config.toml
n_layer = 9
d_expert = 160
d_shared_expert = 0
activation = "swiglu"
normalize_top_k = false
routed_scale = 1.0
balance_bias = false
vocab_size = 18644
seq_len = 512
Below are experts of layer 3 (counted from 0) of a mixture-of-experts language model. Rows are named router (the router's row for the expert), gate (a neuron's input weights, with its number), up (a neuron's input weights, with its number) and show model dimensions 256-383. Each number is 128 + 24 x the weight over its row's rms, rounded and kept within 0 to 255. Numbers have three digits each.
After each expert's rows: a language model's description of what the expert responds to. This comes from a sample of Wikipedia text that the model never trained on.

# expert 20
router:131148122142137113144131135120122145092105124089155120135130128096112139111104127120132115133105152138143094107125112149122133120193129120116151111109105174128103124106149144124149118161112109162143101125117094108156113121168112141152093120134129110154126130115115108080140091141146097117184131103141098121091140091117137129136148116082056112127073136157144096103128135103134140151116
gate0:111133139152126136108146098104116162142133116109134142161114116094188178167132104114138119136120154120163127155127148157125137138100163123074095140141121142108141142161135127145095120122141118099127140135082143170124123121179133133118148138113144150125127101108106161158145154115107133120139158133172136095159144162130113130070090146122149134118117128123141152095148128159107134169084
up0:105119099214122112136162136155132100103117121089166141120097124110136096077131161103115149085125113143112149138134124128156126079171113119169139179138139157172156102124157113101130193121146098109125098116147120123128080140128106133109116150102116115113145203098092128135114115169159133142154140115077161131141137134139136146109139116121120127112147131112141138134108172087157161102111
gate1:115137151105137126135138100130100125145131137120134112141123096166141149110130117048183126148132132105161125156186121156113156138144125119141167087151130119131135166170161094138169166139141127096138124133132101136145106106124150167134161112159128034094092080129127145138113128147136131141130140108100110125117075140131154095132152154099131082098115137135197151112155119111127116135063
up1:119130111133125167130129106126093122096136144173136158140171094144105097128072152158089116140174118134128152104115092147164130131118136127160145132103129183129132144110135152141158107142124162147108099164174154136130127154145155106102153162091124144123128132129117097082130139125153121141140129112074136172221171121117088148146124095132108144120131129134166159095156121140108112158137
What it handles: Spaces and digits within numeric table cells such as league standings, vote counts and medal tables, e.g. 10 | 5 | 15.

# expert 22
router:120167125122156123131107133130129158065104133112141132144132107105157120147112116118101115170149143137153130085109135166132115092148130126128143126113102178123072080143140108115155101157123094152173102158151129086123090130153089137168096129120143115165149111125091144098201123115162111177163110099128133135099133121122135147095134126100122115134099127134184109139099161120121123116130
gate0:058110095103141127143147112114132146104141126162123146159125079156135112126112135129089146139126086120150097149156115100087063167121075138089125111125102130151184133151122113134124150146117152166160129121122121152153138116135118142138129117144150121117156135134140148091136112113154138126122137089100097137150158094117126092140123096134142097147151163077072124116147132099126094132178
up0:174120118100070102165115128109116123125146137136090072149149175153102138118148148142125140157085096120124085116170157103122134126105130078156146121097116132166101088138116183113116150129149154136116104155116141145132107160123156119093115119119118115131105102097170115095156112112160092104113144125113103112169083146149126133160208099166155151169111119122133103116125092155166126107131
gate1:086122100132134164134101126114137104139100123143127141113177137181139113143115177126068094102105163127174146150154132132100133094129123111114120142121095125118109122115130106106122164158148169103154119150222106137128128121179093145096133131180161145133151171145090121111154112136132104104164145136148121127125113128111096133104108163117152163142157169154162125122104143135105109126154
up1:114152115144120120121115168132090129133172115110109122148143154073119132115123132100132138065164133101092126168100168129139139155167085152172177118129183146134145119147104139132124111125104095147068152132114103104144154158149129116159107150106076112135093127113152146135119085132125169168079134136064119142149114130081180110157107077172123116193087100124131134119135139111151144124108
What it handles: Closing parentheses, quotes, apostrophes and brackets, plus table pipes and first words of table cells, such as ), ', |, $.

# expert 26
router:118177129176145081128112136172127107101117153096129122079125133144133151119094121089136134122151139140109173122123136148168155119169139108115121135121097153111083135139122156119193155125095088125109105127185117104143098132103087128157125126129126105153075113135100132099148072127133117187180085126128134107128123127114107118161137129111105136147139112135146122166110152090119102129114
gate0:117145086109133100144104154120143094152152088122134149118138175130124114128113131155116101083128120182092163107095100084112114096146110183091100155137146123113095142139144112093134170135094173151148117161145156165140114095140098150139117148135140157193122129120109163116148121142104134141145110108154145143148142108066118139111166136110143146099120110149104124144157125071097123142130
up0:152117145136160113151150119127134107138180106094113159133138101098178094154079119113094067143152108128094131127174131142108157134123103134122116106120142166129088153113114143176146141137099128128168121117130165174130099098130103121129105161120131112182090143132141094115147121171127118128133136145128157148133137141121113146163158123111140112154124128106079105127112120136084095094105
gate1:149120092132130114105127090087161122136077109116109164123133150137074121167159133149129130135112127120132128108157078082110154106091141121068109146109085091154155083170162157127110137127104121129112141120124090083123158095132095142174148130134076097140164123108122136160120121115147142151102086061134145098050109092130127149163147093088154151123093149108146200152111120115144124137094
up1:139122116140120164120144087130113197132154116141108103116134111147165095140111140161125128099083116123146146084070082115155100124142119093103103138129101174115113098085143106065138153152127087097084152123087134091142106114165172160155127131089159084134132121157135142171143138107128144096152133125145127142121148133126100140149143107114160118165096144099195118116110158153115118074136
What it handles: Short word-internal pieces within foreign names and rare words, such as Sè-v-res, Hosp-it-aller, Belle-v-ue, equil-ib-rium.

# expert 19
router:112157119147099107136106149136131151094122134093131127096135154115142130147122114116135131143130154153126082120135124129155081118127183124158102130105114165090121132122060118138152140164099067158138081142169127109137093105137140124167109128117138134125093173133141115116156116119130095179154102112110116112128116150118122153126155106070102105151088123142135117133138159120116174175073
gate0:095116144108113102141113104129124153149116123084131156129156113091097132156122146157159124105097133133108088124116133133119102161110171171127154146147137143121141148166152103141119168160154098137142125159130113122157124084166103156126103154108138135121085122140133154152164173118127121182130121135081124114134126113144165099150137103079123090113093154137154136132133157161122166128153
up0:159156108110162134134153104147154129182127137102146116122133167126132143158111107118085158131132146136092126113103166095126154123080171110066162121164126146142147122100185132145120178109143093113120148125151143114136068127108148141117130108111104061144118135195153103095113147137158130109093142131165116109074126134124092110153133071143101087143120136134098134110158150114127153137135
gate1:114122111130125107153166123136134169113133145136113179158102123159126116146076175099155142115109109125115104141128125108085116138112129129144148139117143101206119144134114165136110099153128134134152071145156128128125109150140119146102137138122167118152130154121146087093100124142119081123115120111130162137130122130115172139118090107176122145136126132110100098143137140086090107166143
up1:154109163135112150107104121111104133100115117174082086099140138130076107125116132110167097140129173141149146120136115130138107161143135103093135129109148151100118130108125104176126154127149096124092108106150123141161103134181125094136123117125134176143161113128147133130132137111156130150119157134099142076096120103123166157184105136143122108120109111152126164111126146074113093101132
What it handles: Word-internal syllable pieces in names and rare words, such as un in Reunion, ro, ig, plus year prefixes 201, 200, 199.

# expert 31
router:119125151174123084133101129170135164102117183117097118108143118107101160131109119103105129125141163160139100121103119166113126091165132093166113100090128128119102099110121159121161134178158103126139142137142131105117127116147152132134095132104133156116077118124122118120137094094167131178124085149132112100105139107111154135116111114124110145096134160144147105106106138107106150145077
gate0:118125122158081134126134130164115173148146174116147113117150083115172148163123115112178135146113175119150141124120122100150102127104064109131150140095145154130070169146142075137163116127112170116119120096132075113121095151140134153092123124101117165143118115108145133146084161148151136103155097138119093181139129109109159146144116115115146125108099130102115135175137099130130098107118
up0:139113145127105128128110141141126154132160167124114144113101150124112145092167131126122130158126118130119157108169143092147099105117079144145130106078101099166136131156175127142147109117113149169129109111085136098115111152158124178135111128144131088108111130129102113131163125096133131153090109118107109122108122089147181082136127114149126104112128137138177127132145088129157144110136
gate1:138109118113134142161104112138102103155122173148146125123150166077131110121127116179155112130115159134110126178115138141129119124173097109124119102150117124096133141108127198132143107084156121106130115129127113119129123131074097147144104107110127135114129134135112095106167121138128127153095143167125119115142139183116114136180119136129116095082151181121090124133141148135127167116117
up1:105150138099180126092113089137143126122121136129169144095156144139127104149144157113099083126123142124119088121110143113160111121147137157140104157177076090131141081151135117119128105113126137144117133166120144081137119162136083181144130142116116143152170134104122133092151125170119106150092124140118177160096090167092132118135128089129106166153112143137153147178136119145127123144152
What it handles: Short letter pieces like o, e, le, ra, de inside non-English names and words, Italian, Spanish, Greek, Somali, such as Emanuele, Edoardo Bennato.

# expert 8
router:120152102136152116105098153162136122084103125083125130139127148126122153165117134157127166133130159120110138108121047140188146141152131090158130082084065162103106127105129109107154150141126116196151103106129098118120093147124118133168130132149144103154133140133144145130107115126153131124153113125114132116072134109101127138120147117109105127174117150104114131131096118111113128160133
gate0:124107101108119119083085084144140107122157113115140127154123186142106157138118136149146118141111079094118156125136099131138120139155107079120078107135097139119114129090110135087122133113149126118106085107144093141119128127158133102118105135129090131105109126121140211128121127139138127109089146090121139074141075123131134145139125097165121126103167125096145141132147123137095115096072
up0:121128103160131113169124136116129149112143134097104128105108104105152098167154097155126155097092158125137129135148162129174146105148148125151143131127152106139129101115144127119139139149112093114093124097131152158105110132129106140140146107145142186124107125118128108113140050081152146157124154102132117132117123110142092122115096136132091157164129119130129151150127168099138147126103
gate1:115143124102125102158075150134128160109114161127077177134100137157132130129151107089068138104142121138086146159127149157151082134169171119161124118128062153076132107148157122109124144117133141125151090117135084125095143109100128136105190142109111129149149106124109090122109137155132153113103116185114091088091112176122103117145116081155134140103118134158086134135120101128079126136136
up1:164099133114103113147147158098116181095153162145119137126103143146158122139141189174128136066171071177106119130118153112174123170166123109150133159146124172107117133116136161128108128142133101150158082110144109118071154073130107124155128154126094145106149133127151119103115113113149145149146116171108121142104146122113108174120123143131158127107128153130117133115132134055101117155165
What it handles: Final digits of years after 201, 199, 190, plus capitalized place or proper-noun words like States, War, London, France.

# expert 6
router:116125104134158117140092108139129128118120153093144156123145158121133135129116137132100132134126146145139099093116108157140160136175141124089119123086097180096124106125094139118156157127103085152153117117102087111111096135138128123133120158112137123174119160156107165122196094118170067131129117118073147127089128142106150146144141123098111094181115121162195112122132152092114144160146
gate0:086188107146131106133107129144111109130131145109179104146116131103119146151144163087139157124102161164114079173143147143112159146144108118102116119108132092154108138135130125088129117112136140147140115114148115155154111130156108120144119099088215091162102106166118102112107119141160175111096121122131118099125126123146124109126138115128182142139150156127142155155110083110146104089088
up0:161081104170155100137133116119159136130135111121146043098141127089123145128109100128119105105145135144124107128099109105121135136120145140144116085073118139149098118091142100147096174139106151107112111143114111160149130162141157152134088128159146146091106149154129126155098141124143152092149135158108107123098151137108125102113163113167124149138127135133163119116116151132126117155129
gate1:123153091149135137135156111135145133093122122101133132108072089104116102139104145149123143124124103157110145080146119116160122129167102130124150101102104162074107145152117161142075140161119156123125132117141139162151144123129138148134118125176118099126141073139168128132159131115116105159123099155138132117190125128141121175169107110108121112109141103146117140147126138128170164146164
up1:118138133114088139148172133140131101117120136111089126135129134157147098115137097147165120127104142110092105092076151102094143136095082178128069104117159117165074151069167108130158071131107103135108147100128103135155168169115128140095116125111107105115129128186164158090136197131100150186082127110125148132115119110133139125130123100130122130106135093130126110098112107128094129131085
What it handles: Prepositions such as in, of, on, at, from, for, by, often right after a verb or participle and before the or a date.

# expert 28
router:110125103155129130141108098154120122111094183100138135137154166097123131156123137144122142148136112128138126102139145166109151129141127125109132103100140174114108084070114118105121146138105122158140106132124091101145113106123145104149128141181161134140086105132102155074121116128127115119126131116094141117096164161118146134131158135093132103154105135157179091133108126095102131137127
gate0:109079162162072114113147143132113124136116131157139135133104173115140160079087154107122159122123145147143174114110162092152129145124137124107146145139105124118092148143117130138140074105131114143146140112138140122136119129139145191105141164153137134127154101134160135159134151108102122136143129141144121139112130186116123158151075156117130140153135095112075150155160160114124160151134
up0:144129141149123146137136140137133177166136181122142132157119138118156139122102138141097122143157152121150114141129216123132137154097145115124078129101072163097085117151150139118141119085086096138106142135145154128120133122135151153121126150156140133158107144083109178114135126110100156074117156122079137121114119108115130152115082101126144131137140122075087132115161101112153147139092
gate1:136133148142154135102110132115127141125157094181160127114162116111150145098171158152130123127115147110145103096146103121112137151146103118159108117129137106117097108114125141116115140109096108081181131127143123135164148157115120131137172124140150168113139115151172137147097139133076099090154092145091141125112157125108077159125118144130151129142123070119134131160120152107138166149080
up1:144110112144146146134107118161116136135149108110119139121117152084127084102112087064149175127116185124133155127094192110131101112104135179099120139136078157140108092092107110145128147149144166165152126136124152118150151105134132166170140147120118138108138171139091130095099108126076126136126126121087122122126120108163102102166137131139126136065123155155096110125109101097089139140087
What it handles: Clause and list connectors such as commas, and, but, while, including, semicolons, also thousands separators like 18,000.

# expert 5
router:116121108138141103171115147135125126108109140105135130177160106092116115136097108162113129162117138113164137110079104149147136122144123138104126083087134174102120074106093161136118151126112110147120103100120114103123093134139102092162098168151159120164113131104140114111130106128126136121121101101116116132107142139106133140119096143070090114183118093162173104146114127114097146168149
gate0:094100135159124128130101103136140084095134165145107128132097105111126098146124121127096137104095149109133139148082117144161130120105165126167134077114115161142172163149094153142091142152139148071123134125091133104139080154097148148187151128140156151141130091121132088117075125128107132122107138158116098137137152138136107166099105088123111146148135129148144155147091146146113103194155
up0:133122152145100167159076150156123126119174158108167141136147113135173071102068155081129118208168130156165118117091125118134164128125124115121124135102162138123111111116131079117098120116107070092113087103119142112080157189110131128084120165126120153122157135133117104126142113118139118140135143181130117107141135154116088134133093118187096115143132124141125115142129168133109131138118
gate1:146128157142133136145111118165156106160076106136128122149120129138126112142102126137122116140097134105111115146136104129138141120142115146128145109105162117102131119147117141147147155154136106120120115129120102159095160121157134115135084108169138135125150122145119161141168131091123118138116134137108130122133125138099137138150101130105117162097100135138126147114117164094123126119092
up1:111118109132132128103129114116066140122106073150131157120112143131127068072131142121117171116124114138106150109141105121119161135160087170115099127099133110104139140108135114131128116154161135098207169110128128055098123076130125152126118115126120150176153131116109099172103125140120119126109102109161112131126129111104145113143115132098121190120133116098133086147126119136124164098148
What it handles: Pipe separators between cells in wiki tables, mostly after text cells, such as results, filmographies and election tables; also list dashes and semicolons.

# expert 25
router:127124088143155104089095108142115153084123160113139126099169125114163146140095134159096127134128112118111132110108095114114184118161163119114133128105129185116111123083128142099126164141104108144149095147150105115161126137156165109133098153142121083130085151145110133136117132103144082193145097113131111112114146121127157127131172147111136104129116117165162079115114135124121136138149
gate0:085125111115146153119120167122115179125123125126153169103102154116125089129173132154125133110154087097104163133104132167135108094165143139133123136148138155160144145147121116115076081172121133115134112140110126136120111116123180137087130166127111086137106080139132156112138120121122144156170140119160137108125120128152178152185131136090121120086165140142104164119106139122143095117127
up0:127139128107119122144106098096120155127129130123164176140103143143094160147154140129161137117124090176122129097143157115110132134108146109153108137134153181130152115166117099133146123147091128115116115116106083140137111097106157154106111150116114114083103071123140146117163138168113137140145137167119103082139125121172080150110106131097135158120131166162144138155091130113136083123111
gate1:140166152118097126121110171126120121113107133098152107106101122133147138118173112095112162108172167160142097130095168113101123181096114147158116147124134128102135124082168118127118162161125165138144114111090162094133124128128074139087129122097139095117122079113101193111148176110120155171102144125133159133161189100148126103165130130161116119132122156130140112145125138150166081115095
up1:098100141141126121104150102115106196131103112142154104147152174122096125100115147114145125169088091077128142175183120168198150113163123137081135102128149155154108172124136123116143097132132117131098111135110138125122173160112140125101123116131126135128122137144167100149125144120095145125155103142154130167106108146155127149139111117140102144112123116143094134151142163128139142182165
What it handles: 'the', 'a', 'this', 'his', 'their' and following 'same' or 'first' in ordinary narrative sentences, such as around the same time.

# expert 9
router:106152099165134137120117126122145157095126157092145169094131120161122142131118135115144105147133147148128130144132112144123145121179140115153164097139123131116125131114108145134178155142140099129171129141136096098191122118115146121167068138140135159143129143074143131088137109147144154141149137111145145108113114118130130129172156127115082129119135124140124132114122165091149117144097
gate0:101130111079084169105132118101127118141140153111097144134111140110113133195134130122145094155132153175138142130073167138144095104118102110165115075129120076135099130137130133106120111154157103143103139126128115084151107161134147102098088199141105125088114096117124152129126132064099171141097142137120131136132133110150109115141158125138109172105119128132144140114139115098155120122098
up0:103093132101113133116091128058114092125113072135114118127105145096136130147146133143219109136140146142119092134137109129138124112094148099170139126133111127121117080121123143118150103124162129122099111132122104136095108131141107116132140153110131201096135115160098141137130127161106155154173124113105181143166078116131108140104071085129120144144108138119136128139177104114121110128122
gate1:112173138111152156089160141155125114120146152171162132124159095155146123110133158135154109109072146136165107179104173108108116108137137109117094170143145154138127148129133101156099128142173109135127166141122138125152095131143152123153125130170123176111118130102163093132116062083101124129140143122152110122143136146151112146108123110064075112129149142155145107163139107138112169156132
up1:119095132137150162164065145090107161135123112129132120065139151174123153125163152192095141108108129117133148131100089121090110156094140127114123118140110118167182149174128126120132110147142131167063126064170151123103120166119130130129161115112090179079120118054138098118122127104131138158125149154118144127141128104119091129090117139130127165118156114140123160134082108182080118157130
What it handles: Mid-word pieces of Germanic, Scandinavian and Slavic names in sports tables and lists, such as Heerenveen, Växjö, Nürnberg, Velibor.

# expert 10
router:120134097129139111111096103135144141103087184104126139101189126112151152111089105155112089137126144156103121116089118140129152123119144123130101100091076171134094084095115139114125166123087135161144110091156109104129129115131129110127123128154131129118126134147127142111084114098152074142155095083110103104123126091131170112130154134105131110116108104174134096105097137125108145145169
gate0:101125183135111108112120127151118114173166144128104085157161128157129165153128109125159155101141134162073154084095118138111170147148142079177169146156106165149151131118164111136125100118130121176105171121109123131126125091150143183144099125150138186143096152175143115137130114118132114115101135112134121117123120156139141091148114160123096134096132116145124104135158101124129134108102
up0:114148134141144175164106142131153112146081169116109110139101169090110107105124115109132155125124130092107175119155080090132116155139131171126157120134122140136093124159137154111143114116178129132120117179126150099162138161163141100122130145110142100146143134122121109151148143098134138105123109122112138130124110152116126154131138065091107154144150112118125145167163114153116144145159
gate1:130131095073119136097125128084144106143167131120148094106132124153142163143172149129152133132159159142130109102077138110145127107112185095115154140132127148133111104126132137167121154085124086168093125093128131123113136141090119122152139122149106134120116158133103142147130131129095130099139125141124078105133189116118181133144117097121141101121123115140144109114108123117156137136125
up1:144154115148119101135130095124141152143146143118135119147088142117115107206129160114095094102122113127140125088154131164126139118128119129108136108162173142111088090158101112121160155124154122107132082122166170151105113170138146134109159141151112115128096146116140130081154146058144110118116128120106112126127089144096095143140149168132097143129090090126134139135122136147165146137100
What it handles: Mostly 'the' and 'a' after prepositions, introducing proper names or entities, such as of the Central District, the first, a game.

# expert 15
router:079175108144123105089110113169115149129111133126132144120157160148141124166135137118107114138160143156106110134115101130135112101185147112104105120119080160124113108127105168110165165150098084120148137137150122080140114129130130137150104104127144086139076125181104117125085138113145113133132098143096091136125138132088179155138123109107113135127075112163141136136081139095109167161127
gate0:178119126162160096136144091123131090136121125102138177101072102141144087116116161131102102134157114134138137125148134158101144163140122137141131113118142136103152063145119169129073130144102149146146138117118132127136141146150123117084123129135156129110132121129135135131109127091129107101139185131133144152081137130114098127129088113149163099104123163155156152122123133137124109122100
up0:168161156136111143081139115146157154133096133123084088162113117120111156128154116123123091109129094136178135149112086129129100159118128137166143139139129139116150149166181096148131128114143138114117136134151112169134143148117159125144104094117111107130147134133128182121122164109166086114102089126107144118136089111125090127150144134103129136160116119140169081120117122182170095154135
gate1:183154082131115108131166159107118105172121156109131130153108149110146132127152159128109154121118130170119129132102132149109113143183102140134172113115134137123097163166122151128114115125097151131134121107143098175144130131128117119115110125110138097159146113147156140166116130084157153167100143142143113118106141145083149119098125132122138139107093131075129115118155140137157120144162
up1:077114139046130118118093135135138106128111056156111124149133095144171097133101139099134116118147101164114126166102154147142161096134131127134114111146097181149073088146129143148139176145136170125132126153168123131145128121152112111114155152141131134108140089114144140144119192136122108115145139123135085123149151134103125089110132129113138182136116132149125138081154119145174172101131
What it handles: Given names and surname pieces of English-language people, especially after Mc or Mac, such as George, McMurray, Edmondson, Bowen.

# expert 1
router:145123101152144119116119155137132157105095130119131136148141109121127169159110079145100112130148125159138119084107122126157206110155145125125140100112116129109127089130130114114145139172125134142165114153146124110123086098142130123143110110175171129120131120120104111073202107108150129129168128104122138135116142121105126116133148114093113120150097077150137132118113160096137126148146
gate0:131093105140116152125105135106130148161123154065140128110137104147130110135156126140092112167152128135134127129090127145111182137124153121159121106177110136160131097116097107148088120159127105126163135166148094125124096142118169122160149157186119141118145119164103080136101129125115141133163148072126125107117131103145174163143135098141145147119130138133133149149139131136151145131115
up0:143153173114156095117084138135103152154133133105154087114195086147123147147157118173108101131113130089138135089168168129124118117107089137124131111135097162131178124127145102123115113122136104135150147150139086140134134128120149078123133131088114105138162127116141070180115122148110156113139155128126121150134099153094157164119118142168116129156138136142143156120121115165104133093119
gate1:139134135135071139102120097136077104089137116131105154112101115118143130133118123111115123136168117134070099162114143155122116145093154114133137088106119107094138120145094122126134076086165130144149140167132155169156116105107093091127148135174126134103130117136081132137126138143101119148130110129121146118100082180122115137183097098113106121119102129174101170115139103111131145152090
up1:100128132120117077098124171099085125123166104147113142145104162125133148121154155142131087141154137160122136115156167096144102154114076117115171118120158108126124099102140117095121158095130143113125140138136140130154116136078158100113124145050143118133125124122128167104158128126099164111171161155140128114133140141143133118137135110157086145112118121154131136124150112164117143177164
What it handles: Full stops in all positions, such as sentence-final periods, ')." and '".', initials like D., decimal points (41.4), abbreviations (e.g.).

# expert 24
router:112170117160153108135090141158127142065076153120113135150171084098116132119106089169071134171130137130166141086121103135107168129121123131158156082135115150090125132123147103112159160162110120144121116151112105122121072091158168095179123153163154116149117145147135123084129137129155140141183089127106132126106148086135165152156126138074115117141101143118191144138115124107104147161156
gate0:155132163105132115114102105148126118106116166089107150119126138148120151086141158136133032148115156134138081116154135083089155131129138102111104135109112112146129125157175102113128144139124119153101161110061132151139135114136112112136106160112160137122152143086122138086131172142144136111125121131112169121123131133101120117118136108129127112137116096129152113151155123131146089100152
up0:145153121091138103143128065163125123163156111165127158100130094092102114133108154120145143147131122106106141151112128133099090085165156162127181123130124145136104143125102122138139116122153130138135110137171106142106076094096115146148092129105091132122137119104136100146116121128138153104146143102114141130139121143155133125090124085135132136115124169104124127098144118183157146094115
gate1:076178134113136153144088110143061171149131143102120125076135103113137093121091105148127101119162119148147141117122144146084122086085129159126131135126135144128157189130067148130133130177118125133115148160140130152108082148095132132131108099120146128090129128118164131103125151133136131148124107116133136147129153116082104156141112124157138130126146101106118142106121081121141128135132
up1:129119103148136135114140133124064146092142127148118123134110111162122147159115128104125114110112182161132104092113133142156124096110110119089118152159117147123144105132084157156195172147144162140120136152104118157094097125138128145104128099172092073126096143145145133122148096096152150152142088112154157164137130077146140136149112152135103125141145104147111138121162164151164113149162
What it handles: Measurement units, coordinate symbols, slashes, equals signs and percentages in infobox and table data, such as km, °N, ″W, /, %.

# expert 21
router:067119107142134099140122137166080119091128123100150121085125124069135145136143108116107142136125137140096132110120097136144152171202181121126149114115090158100106085123148156116140175156124117114152139104148124121135129123147130127167066122137136084148121124152122095117137109117179117140153115150114138090130163133112162121170135127114068081121092140171167134124112161097096141142117
gate0:146121106127146101129135118154117093155130082083121204134165170078114124130159096118055168095081106094128134122176105162118122104128133161131146116122109131137097170093122094136110154100101131169146119132094117167136141140134119109119148149102108129099112121113118150124121142097122162171138135125174140137126116107110150126193096134127114134126151079151097124133119161139116176154132
up0:133099079156123052123133156104143147178116144112131159156133112148161156155155160102123108101140155125134115129156202152137131149178142189134134114122156141167142127167146118122143090108125107128089205116117139143161170154167128161145137105109158144114111139114142161109130111124090122141126157093123118194115147121124096129109128146164152141153114084139153079116151147141143114103166
gate1:123173107129109132156142151136135114105110142135136120113147138149119120124116122143131136123135176127110194151141164112132116112137144149164119090107175119107125113135114143112164100137114140127172104134137155145155121187111139122104136133129127118130108121157130108073070074132096138107138132176117108119141131172166128161128084093138161123129122133118156154116086118161121147101144
up1:160150112130133138137112129136114172148144090133128155150115122140096126089131130147091107114092130110139146147124133122102134112137149167067086126143127137126112151129129141101084117118153138159138125137169143119130123102131181133135156169176061171147155133122125141155106136157138111122138141107162128079128101142115094141141136165121119079124148098139113142141118118105121148112076
What it handles: Word pieces inside Arabic, Turkish, South Asian and Slavic names and places, such as Akshay, al-Kayyali, Ankara, Shia, Natal.

# expert 16
router:114146117137138143146115131157108153117113126076144146115119158108145120167113138120118160151131179149137115109089093182151098131126119096145141120103077141134086131115117113120182100156136080153140086121119095129131139100163138094166092111143178101148116157110143134095160097118165134116125107109111102124097124154084139133136162152090103115146095078141137106157096134127124132152127
gate0:136124169129153165129139109178131156176096113146137103127114145124131160103160144143146110136129131081122122141106152099121149090204160141153096110143133154104146129134126114087153142144130131176114130121107067134126161125116102117106073092151117148148156148143135160098114140100120136136124121123127122114095122137136156180140153128096127113113165108113077113140119159150162113123173
up0:131141086094144156132117130097132104077117153122146120178082129098142111181132168103145147107127137147083127145154079155125144122109117156150154115125125115156144166114118163169104126130112122136105139127136136138115110190100146142132156150160146102154166114093103106105107117145103138113136145109123132124110086124134145119142110115125112133152088137158146117100133097117162157157109
gate1:109119147124150154148173129121135126106124114125106115123165080114166115146138139157157132107124094111150112154118120115130102102116160087118132075142126127090125117127146161154136150126122117125122065151137123152117178125120136134144069135126124115106100131149112096156135136092155158154136107143098165079108119126132152157145173157104093148108120136155122165123098107088166129134106
up1:138175140076132129148106120140161139095116163107123162081096138148106138093132138109138080178098132101108162123136126105116110141088108116147077119133162134143108115146117093083153110099166103105105122090097138144140124152108112108132139147122141147118100139128114107103115108111141104137100166133119131157102192143150112160111099128161173102126122158111101112115137147144179105107134
What it handles: Wiki heading markers (==, ===), section titles like Deaths or See also, and the en dash in season spans like 2013–14.

# expert 23
router:142125093116121117093079132126127148061087155106159136119141137122167156120121128139100141149091147092138119123090107133136131124166140092160117164125120135126133111130171129109170153154117090141160101146136144092137085109121146108190093137157135121180087160123103141099187115104130121178133096145129123094122134085122122168086135149110117071153109138137130147167116136135139120146093
gate0:159101107104124136125119155114081112111072168103109119138117154132095126102081130121123125141065116127126123160129164108124170107151125108107164106122151120145135126117110125104091167147133108114136139127135137135177083113126085157113141120135133141125082103093124140163171090126093155109111123146101179133111141127118151176108132153152142102130122163116126161164067144168163100144120
up0:149155117113158167108153138152107110124117154138116127122135120068098147142137111093152137107125111158189125132152130107118096125102124123116158144104114087126166140142131163175125102159114112139117166173147100136119150159110134137116113115109149145109134134130117135111183092142154140124122131092125119126137085106107132118116165137111127073129130165120123092129110127145140102164087
gate1:132146133129151156122169111128110151133083126127141132125148098191118136138154123152147135088119132114164155148096140151151089115172164129165095200160130119145140134133125101119112127122141121168135113077102129158126121134150117104122181125143142152131128119114133146109118128134107134106104127139150104134143131116157126161081153164161118135092113123134162123149149130119179094118128
up1:143158138167151125133142112133127125139105104131102152114102118118119122130104166098110111115098103113139143152109145161131152163155180100105151194085143144132068144109141154147147141076103121080095133143133111120106107123108102150125147144169164125121133101147111121112148057103114169147086147116139160118160144128124151107125140156104110121124134108101156125148104143115113122132113
What it handles: Word-internal fragments after a short prefix in non-English or rare words (n-g, p-our) plus units like million, km, %, 000.

# expert 14
router:108101088108141108099086124152116122121102184094141155138169142123134154162127142141105124176109122152136127097138138151085167127146129085095118087116125182120105160115132117081189146146120098170143116155122092120119119091136148105134092149144159115143083093138094167082096133117126070145152129145112121127114143139140149124116171114115095122189123128147166103139121119078106112142115
gate0:105136090164132165112141155139142145119116152116119081144174130165158175170080130117081142107106118113117139127152154135141127133139133109102091105135145101113121113160135133164127147118120099169127158119154181135134090099141107091126110166118134075140108080121127165113153165128117129164126141078139135135139120170165145129090155163111122115167131132101125140144126110089130119119123
up0:139124145148149127124111122090137110154161100098111136118103114124135127117161126137138129106164122133098154096152100121135121114048111108092108091153097135132112106117118090161122097121148125119133121152094152146086129140103123144135103159166111146121113137129116125143141149123133135121135127145131114155142116077133142143192101120151117150128121130140118091123143124161193119143100
gate1:112115102145128142130111112152166096139145116133165150121127159115131167104076108114146159125134109090100103127149111128137153123079126140144179176166074131123136152087139112063112080105134120159149113110159114140110166128155112097141132111119111146160137055192160128089134111118146144121130131103137114114110123130119140136149116180136141093154131158121081075165149130103122143116152
up1:098154127139138141181161137065109120176154128072095085156128149154142136185137131120123132123125115122106144143154098149118143127170121089126114096096120134116119123114080134105080146138132128073139144168138123193148096141123120152140127118130164145134116144136135148099139128118117153156130130096115127123131125102106132173107100137148118103141100095117139175080105147153162109139096
What it handles: Connecting words inside running prose: and, of, to, or, that, which, who, but, than, e.g. whether or not.

# expert 4
router:107150090117135117106068131148113155105079156124153134162143163132155157138065133116113139109079138135143143117131073125184145134151158119135116110089116156110088109119134171100151114162116097161138100106098129103169104120135140109167132099125144120126109104147125154093110134108129121117175112142122106114122133131142125153148150128086129108145113130138133122132140129134095178216125
gate0:106121130135123113166127161087151129154132138137102144123105138122138139111108153152173108116147136097156119131140065106094106147129154191138145118087107136178117135093132128153098125072147125112150126127086145099147129100108118144161102122126131112092120108109107069140106106111129129081151154137124127143134124136141164130146127145162157112052200128126149156140119154083110102105155
up0:104138106124142130125176111164108133108114083120140109137163127170122088112115114150103146090097113115113131146150145152111092115127114089125168113098090109110097084176142146099152164135132158115122125121134108093104140153141149099095160117172132155123144119166169163125113123086129156122110139140107160144127122176123157098101096156155113111145118143168119111119130124101151101142116
gate1:153149113159149165143095083144148111140127114112106113116133176170113141189125115109108147141167113129108139143159154142137120171135117124128086128101105133130160109125093107130137084177105136107176137152178124117165120107118127180138135123090133135136155111129107133131122085176125111114115080156103120189124109118130185143179107120150149124127157133135137129178127109108168112105158
up1:103107125157117123129076101133189127128150121122147109108135140132101143118132136128101114143140134081121131145128150131126130119099151143120070118115131164117121110161116149115113135146134154116175166124119121182115174111136153109129127144157127162161108155062071115113175113140146132143120131083121135116144078133126130155132136125132125118074155124143129154150159123131139123132143
What it handles: Numerals and spelled-out numbers in counts, dates, measurements and table cells, such as 1, 45, two, three, half.